From a checkpoint of a small mixture-of-experts model trained on Wikipedia: 256 experts in each of 4 layers.
Below are experts of layer 2 (counted from 0) of a mixture-of-experts language model. Rows are named router (the router's row for the expert), up (a neuron's input weights, with its number), down (a neuron's output weights, with its number) and show model dimensions 0-127. Each number is 500 + 40 x the weight over its row's rms, rounded and kept within 0 to 999. Numbers have three digits each.
After each expert's rows: a language model's description of what the expert responds to. This comes from a sample of Wikipedia text that the model never trained on.

# expert 15
router:451500489587549479533489539466577520526485474495491497506574528487502503498481468509524480527474546539523464513545548481456508490530530460480461472468502463431540483470584489491487481458550494505449600510499406543462520441507552500438474543514450492462514468507441555489483468415446505471483541388539477507493533544484562556515507457550500548495440540446501464485424506515531569577577
up1:513532409527413429559434534533504517485534449428549492526544498482493489484475482462513513521501527528531471532533486497551572453545477510493476487523405512446531501562575496517515523471520506489478516556505409499434535478462470465462498532455530494520538521486458454542538566558476505469526551471530472561449524485451595463473542510600464485541435475477489546481474471488447512588471
down1:552492481586442492545566501535473496500514520375519497498543441524504493559442421470409531570513512478482504496499501507550538501449493472471456453473468473476481495458583547505482428437481535465477515515562539459524551467454511437485531493454542559544601510437421509509585510470504538548563513562547527500505480579462459500505492508488495481468527483516534511499475504485449530479517
What it handles: Second syllable after capital. Word pieces right after an initial capital letter in place and personal names, such as Lisbon, Landsberg, Somalia, Cousins.

# expert 57
router:448458475530544463504514429462503518476468418429505505490445535505449583462491518535503478507508551512538527558536466534527519480514481515461459510448487565467500484519557472488589563467524478564461617474463487446483499438456482529430525502551483513504539530511569565510510552514495512392433521437582462532441519506484524499495558492506523536536553503416486526485457540526495533514486
up1:459542475573480552470517532542523465441435520530456510493493461558453507458502523390423477460606506502527514502496466506556558479524506491519500493488445515492534576545532569488532451509503480457478511441462493517452536545494516455477533505496577476481510433514427513582537482497477531452491526497586490434463450566471518461538504393561513478513458564459518552481494519517493523514539
down1:454537509511484510562579499441450513485505568461490509526470454551491585565414463458504478493441564458430453488401491428449522548484515485603502529472457497464518493513552481573488532544527466466487503529523569446509496546449533541566545466403480505483485523503462496424553501535468514496470457559516436514518468473480522511509501479488476513470450531517537531539482516539542490461560
What it handles: Sentence-initial word. First word or word piece of a sentence or list item, such as In, According, As, and Dur- in Duration.

# expert 51
router:385473527502578496540501503482557488551462461490479437475464530528445560487447500455474471562434544557518530511512505468538492469545527486533466495507558509520539518420550442497532506525507435438450567509479476513527528521469582541516479532526545504433507462566491449520534505402459524452512514457505481483492475484534572541548577449498473533509519450459473523424494564497479484478579
up0:513493472489442421558536495541479455549501463509455537500466446518471552553404470529534502505495553485520509516569601420538480441547459550454477462498501506521518460537529438457507476516467464471473496526482465557497500474492527582481515578559542449536511513542488445479502494457530556449506539500492551491553552519561570474492567493559478496472451505534454493470602509422476506486452
down0:543504460490524522474521523359550459502385497588519465532552559512565545541500477531492456477451506531479480521546503443484455484510541461462497513481531505492553581485473485496513534469442512557454500506550526497520481533467511476477582502575455487484478544457548498445605503466484522494520573470498484426500517493502488501513424499537507447528483446489520476489496513396422537500528
What it handles: ic adjective suffix. Adjective-forming suffixes ic, ical, ological and pieces with c, as in microscopic, chemical, adrenergic, Physicians.

# expert 42
router:483460507562546455498527510491542475485494446465547506538521527524477561542501443503445507530499579508546544558530564497478488490532515452469447524414465525428541486500499475464483489423487474489497523587477513440480476537543541542491456567497459574455541468516555441518488418472459472459443533454538467483536528554494469545520557463473506517467510504456487499510402510526608566505571
up1:512539464499486504493466433491478549404448473526513615424506588478461518445438464508478504502521524479467493457520480607498552524495533510565538471467499557480500526568485539530534471460504462521475519476528527521365545540473466503496519454493557562523499450502512562571514476525478504467506454511512442494476522495441542494621485471526469470475499509551438510454530496497456503532508
down1:493516505481524509470550516469467455453515592526499495496450519544497541495527448553457455545461445556395527526502541506498553454478520500556508440527465510434475491517578474491523534513460527433476533431446592435560500494470534577491601419501498502511448510490518477510491565555502503517441526488514470458494545467410526478521439460507538570512454540514487482508461473510511543450550
What it handles: Consonant pieces after short stems. Short word pieces, mainly m, h, im, am, al, that follow a short first piece: hel-m, r-h-odes, S-im-ple, batt-al-ions.

# expert 32
router:438489535569544476513491482489547488552459460489473496474477524530440583528509477474528442543412504517547524494523514484457442517523539524476519539469549486488501482445529442434499544479498443527522554485470496498490515495516563600530505505492545493433521505559517479483525402399477524472461548470499456451496543515571551568529574460507519555493504461456509459446482579519531453488599
up0:491494534482497428563486470540445478498490446517516557547550449550546492459442478563511514606472522507517498515565522452530489484494524512479505509460584501463418471497525479489548493508559512467445504572518488481530418469513513551474562559440519539473538499435516461475502502449552542468475474452496519498565522530536563526496447566524398527481387461447483500495539552493453499531505
down0:481507423624481503421482439516543529467528480512544462504530535479504535495494513535469568452428521415428546504545540538514494442498533481477456463527501458581487481486514506474518489434501510522472524536508463566517455514516508481467508483417459469485401487499510596507524521526552507580504515479464496538540487478473482494529448513439501488515470506612476553471612530479479499490485
What it handles: Inner word syllables. Consonant-vowel pieces inside a word after its first letter, often in Latin or scientific terms, such as c-iv-ic, c-ryst-al, g-ang-liosidosis.

# expert 8
router:419454485560488454514492486498544496508490433427518497479479504535427532486469449515475428565498568541558568563544514510483522431497455473452509516511514534473520501506559488489513486510542482521458554494462477464421532470467513538450480452546430517480545514584503466511545465437494488427461566397556462491474502549506559513526548446479522521448528536414503488464449510511518543531567
up0:517468511521473494497552528485502445496512412398529527496441492542384488551491492585488474502417591473539541533527460433481514522530470517529566469536523463423406435495520445510547461576462532509470484535523491436502487417431530497463514435492507503531527495517568508544518511489490492472511542470483458541519508555547498542510515482534457545546473474521474531473554528499465531551542
down0:538517474535600486541476520463431541546543576586466582498556506526560497507539513580451510517505514481498515524515499452497456554460527467466470502520510483611542433462457515417478547494554500453491483554521474500536446475448478476519504476483507481465475465489450497415494460552532470492585473436477525507569526514429484406512508550470452490527494524493546440469527482466519492482469
What it handles: Capital word-start pieces. Single capital letters or short opening pieces beginning proper names, often after commas, pipes or colons, such as N(atural), F, Ch(eong), Gu(idobaldo).

# expert 45
router:491482489567431517519465480519567530523473401482514474542525471537483516485492500473453512544476574497523577440517555471529486466495507456512468542508534580519573579513554471476489522490479399548520511546503435492441498483469530552488518532532535448398517512528473431503541511478483504439396527534494465520465520488458534528563507439532529488497479516390496523479532530467474512571546
up0:533480523576480437493494475551425523516480444565516571541516466621514554511417474498416493503501567453509495460563544463570457511455469551479484479454518547432449527449555464488513527528523482473490432524493503454518461437517541595450532517551506463519528565532476432505518479470447552474444556486467502517511482509505544476558515539559500496482452503449515477471552481488490501523522
down0:553502504546509589506519510521533537543525541544516469478532516477540524509501550531554484469496498440411512553601473390426529496467457443478506507520506449505545494563500370468504531537439479552542492534475429487505484483536459595495520495489516498462518501454533540469500536487527490450486553506476434483483493485541526521478487450509472453455492431499478504411500597480510477464547
What it handles: ul/ol syllable pieces. Mid-word pieces with l, especially ul, ol, ut, il, as in lazuli, tumulus, mogul, absolute, Malcolm, and COVID.

# expert 38
router:435521495572486510487488505493587525497524436497510451424506515567488541519550434556508494545487542538502537493576542473471519470547515455481572513495534472441521420484559503508539514431581490529493538502459461518436452441474504565519526538503494554487521475585515476503503444444486516453439544467531498463457535484564534502548508440561483558469509492404507538446457532443479455524505
up0:563525519465460531529502522538522487503517482514536516445516432545483545513464459536451505516497515515506503490569458454611458446552477484510517510533469500514474472469545512475518442505509535492514518522439482502548480395459569494489559468474477547540553474445505445492487495448455521449418550344456597513490500488580511506533532475502493545541532507467514526544494541533570492436528
down0:575460491510524552507512509492420517501491503572562602478575581468526515548534492505486505438533476459446522484434511489377452538511478528510517488488555441452549478507475424486494489507483430496518439493524504506466498535534523493509511545522460501484460498472498444487504551472477532528487513506543475477546506531457480486452550495450407536480464499583559486417596480478507462575539
What it handles: Inner -ck/-nk pieces. Short inner pieces after a first letter, often ending in k sounds, such as p-ock-et, B-ak-ewell, h-ang-ing, y-ard.

# expert 37
router:519483466597460503534521468472528495496493498450522510442504501515477563472495538546476456555503517480540581539530506483494502392471453505420512530499550565517526503474566462523517586479482522520425505532490479502480538474416497549428469490534443534500543506524516461520527454447463468436428476429544502548488537498508596494560493408595507525466479507443536509463479493562491502500531
up0:491519450553472491513549507546442487501479459542494556478494444506472500509461498483493449453478485507529585438591554457638532408478497541506539544514503512507474499480563551487495491538443505530534502572495493547496483478465521541440522471504452551518540473547468457512532512498468480475411502451565534469534530465458540575523505470570510517455446447518502470414448524547434529471523
down0:581531469550555521453474550469445558519491514525494439494496460539498537451541514554558478540445525451468537492506469441538509530529540516444467550536468475546486500492459515503457485538480553557540476468561412447527447444473449508535537460477456515572431496445432501491557543491497481553405508487503555481545543520501564514446512438483513582450477529517508443456484519512421469516513
What it handles: Capitalised name starts. First pieces of capitalised words and names after "the" or a comma, such as T, In (Internal, Inner), Den, Mon, U of U.S.

# expert 9
router:508442488480508520564496448483497477498466476478476507478535520548406538532487505536514515557497617542552510522516537486506457485477485496508547514451553463554507439457520465515505524485551459510466565548435456470480492439425532543478456444491501442416588512500474458484503527412533508479499522484543438545474537489532538586517565416502520468510481546474528554458469540537551463507582
up1:524500461555474482466535543453482480440464496541510518498441473420512524441452463475565490538561505485477457470455517589530564438498531437516472506462522509477502556482527556517513448550497475484365519438487542433459588502510465587554501483478443513485575486540461475546528513509491476454497545529486450545493577525501521529535481455569505489510481577530528518470472454502503553540488
down1:489557483494482480490527478553520486472471399512468473506471479560490520482503502557493519433515438522400485444525567505471450585579497562500581475473524512459498445553593523544459546447511523482497522495518533495419524493560571437454489550524509525561409429480501496524452512486500530512502478596452483498467491467533473480518503459483434564505489449535526517569502506502509477453498
What it handles: Name-internal syllables. Middle syllables inside proper names, mostly double-consonant pieces like ann, ell, ill, all, ont, as in Savannah, Giovanni, Mullaghboy.

# expert 48
router:446516475497519530494514480475514579486524426478476466456534520581437595501528470481503516534471564532513509510560540466487512448503496484434563481463558474497509435510586508498556587436540462496516518470461474448531439430465508579496501553558458488475477505572494513516522494451499527467477511444547488498503539512516512437542541444571537507491515494372525515468461495455534464529558
up0:524508506423499439480558515559444523510533468509522630515522508496575543536480483511493483610494464517470510556537513462532491495572464514472500477461470475474384546456515497495478530504531478504478480486488495501547479428524537472473588517509482543528562530481441484525534481492520507460480515425473483496539437552611527479513534454519466520556434423498519470512488531502425516432533
down0:522479561545580441450505539505525498470448489545527524558521425484417457512508520467489518481496541538518477520439481490463510465507465466519549461510541506545393453518404487487539473498535519505586454570503473523497509512517549454574453528457525566480479511522442484512478495431501562446477483528519536423456537506498521515533457565518550467436552412468477490497484501533569574520517
What it handles: Mid-word rhymes after onsets. Word-internal vowel-plus-consonant pieces after an initial consonant cluster, such as sm-ok-ing, disp-oses, sc-ar-let, d-raft, Med-ium.

# expert 53
router:453481483548517468530543440496532459522483461456491496560483539540468576522453451541496458527448511505508542537494540494466478513543505503438525533397481461522517496437527434440479513452507474487465557520465525481499579541535575552512480520491504517439538481519485453535494415434494477472480556418496477473453507523562530559539519498495527489518521482417533463472450527524571544507639
up1:486500388444485541579470443518487519462467484551489493444525485558519494536392487494480441513487534533454489524561483498489474481512539465504592529438549498420473544597528538431534505506537511483513448441528550519485499533430497511446440523500526516539454520467525468519538516460451533483487526489568512456547541441446496492579483522524544578523451477483539499459495541470533455546528
down1:503489542443424478469529491423466412564488562457537478488461503586513513564498411511449516612500552439537494516484448492476506531503504488517506455506437427542547507499480504561454449452472487485438482472574583489500490502526520489537551444543546624538529543438551515507479534472496528498426495510493469500508521502533501447495511524526481525456449509528528465514533449511484540510538
What it handles: Mid-word pieces. Inner pieces of longer words and names after the first syllable, such as Cal-g-ary, con-greg-ations, C-ryst-al, sub-mar-ine.

# expert 62
router:488447467546455519536503552548541469579436477404486468526488442508476511558446456465451496547512550531529463484575538473571540466497517479460522555448494512474542533508546530516528528500482464530489533475482496492450526530503531489499418540513516550554496491556493520501589406428493481419470485449493453523443532484497617467490519423474486528458497563502527496486484460510589497500534
up0:569522520496395469448542475504468506475503484513499474495451568525488519500452490592495494498483508457546534461466534416558508474486502493585491469508531497536465536514507516477553447510553453429547485566548492554438405485489556533489574493455485564531526490521561408483484571428485456454433529483522459529511500483522530489491507565494469455472478534537444520424565555502519490498501
down0:470491572544535467510482479489450484438556520610524559486543576513506512496527501484548445478498436566492512500514418527440545450526525349523477499504472497550506512512458487519503535516514497517493463463486536486493415486497477501510512465460505507455459448433508516447443512481523533546488506493555557476578566484518496506506583379479496431543507530554481520522522459496466542517491
What it handles: Infobox field colons. Colons after field names in infobox lists and taxonomy boxes, such as Kingdom:, Family:, Released:, plus coordinate punctuation.

# expert 59
router:449456450499439522516484523566512520473472491472506532566488533528456528545430434523430494525564615548537493490533499483482534464474548460499549493443481515459563557568544541469495526483557516533456557486480463441474485458453503469405487579524515550534500428520484471561544456447477470413471477447498485524488451512513544482538537453481499494484532560482500545484469429537525489559529
up0:496479546512478496478567504495473505487457452491494488417565522540468523541413486500408544473524549584478467468508488470560542489454499447489475412497565524505485486511518470484569481423543500423538518558450521539479531517498518556540564490491538529529571446517555467509525491452460454430448515416516427465492558614461544478486535509531535504495513542474515523493528551514518503483527
down0:447463491535601479540480519457465535503534482483534491527486573521540541499500550503446562526474419470473513533533432564451392487501549474534469459527544428490506522530450463500520450491552479512547501529490452500461477527584497517504510461435528405532523558486518558463513494477571434520503519496604491496445511480488560480506467471529491444467544443509519531449552469452492438528527
What it handles: Infobox colons and units. Colons after infobox field names and measurement units, such as Height:, Length:, Born:, ft, lb, metres.

# expert 3
router:480474493515503452453475533586487482464449467450513542497507505527469547479533475480417497561498550523517529543485499494498488511517471485460522555479471541510516546493596454464542491467542455472499488487479478464423482433537523555485537540585491601467535425510511486542549378448467502453409537506520487465453534528510588473520488479478529567487470572499460507509500545536590520531497
up0:455563461458479536493523458457496493491436482525518499497490482485424498533417447485457465596495573530577464481564507482594515494536500509531541558487497548446476500479455515539541466555468530590523455492595490403484530416465504442485522457482515561514495472506511471539558519486463540497491531459556514477551509409492516518505525475554456488528480469461482492514560572477461476458518
down0:512607565481483445540527483435437513526504516513458522520575558498474461535496489495531544563498506497498579476530510499479429555441463480588507482546556518570495461511449544482505543493492539464469482516464541567445506527513449502510511446551456535515506515529454488442452494508506498542508459451501498534486531408476499505438431425477533473501444504481521446485556481413514467600451
What it handles: Concrete physical nouns. Common nouns after "the" or "a" and before "of", such as part, power, water, body, location, plus table-header words like Length.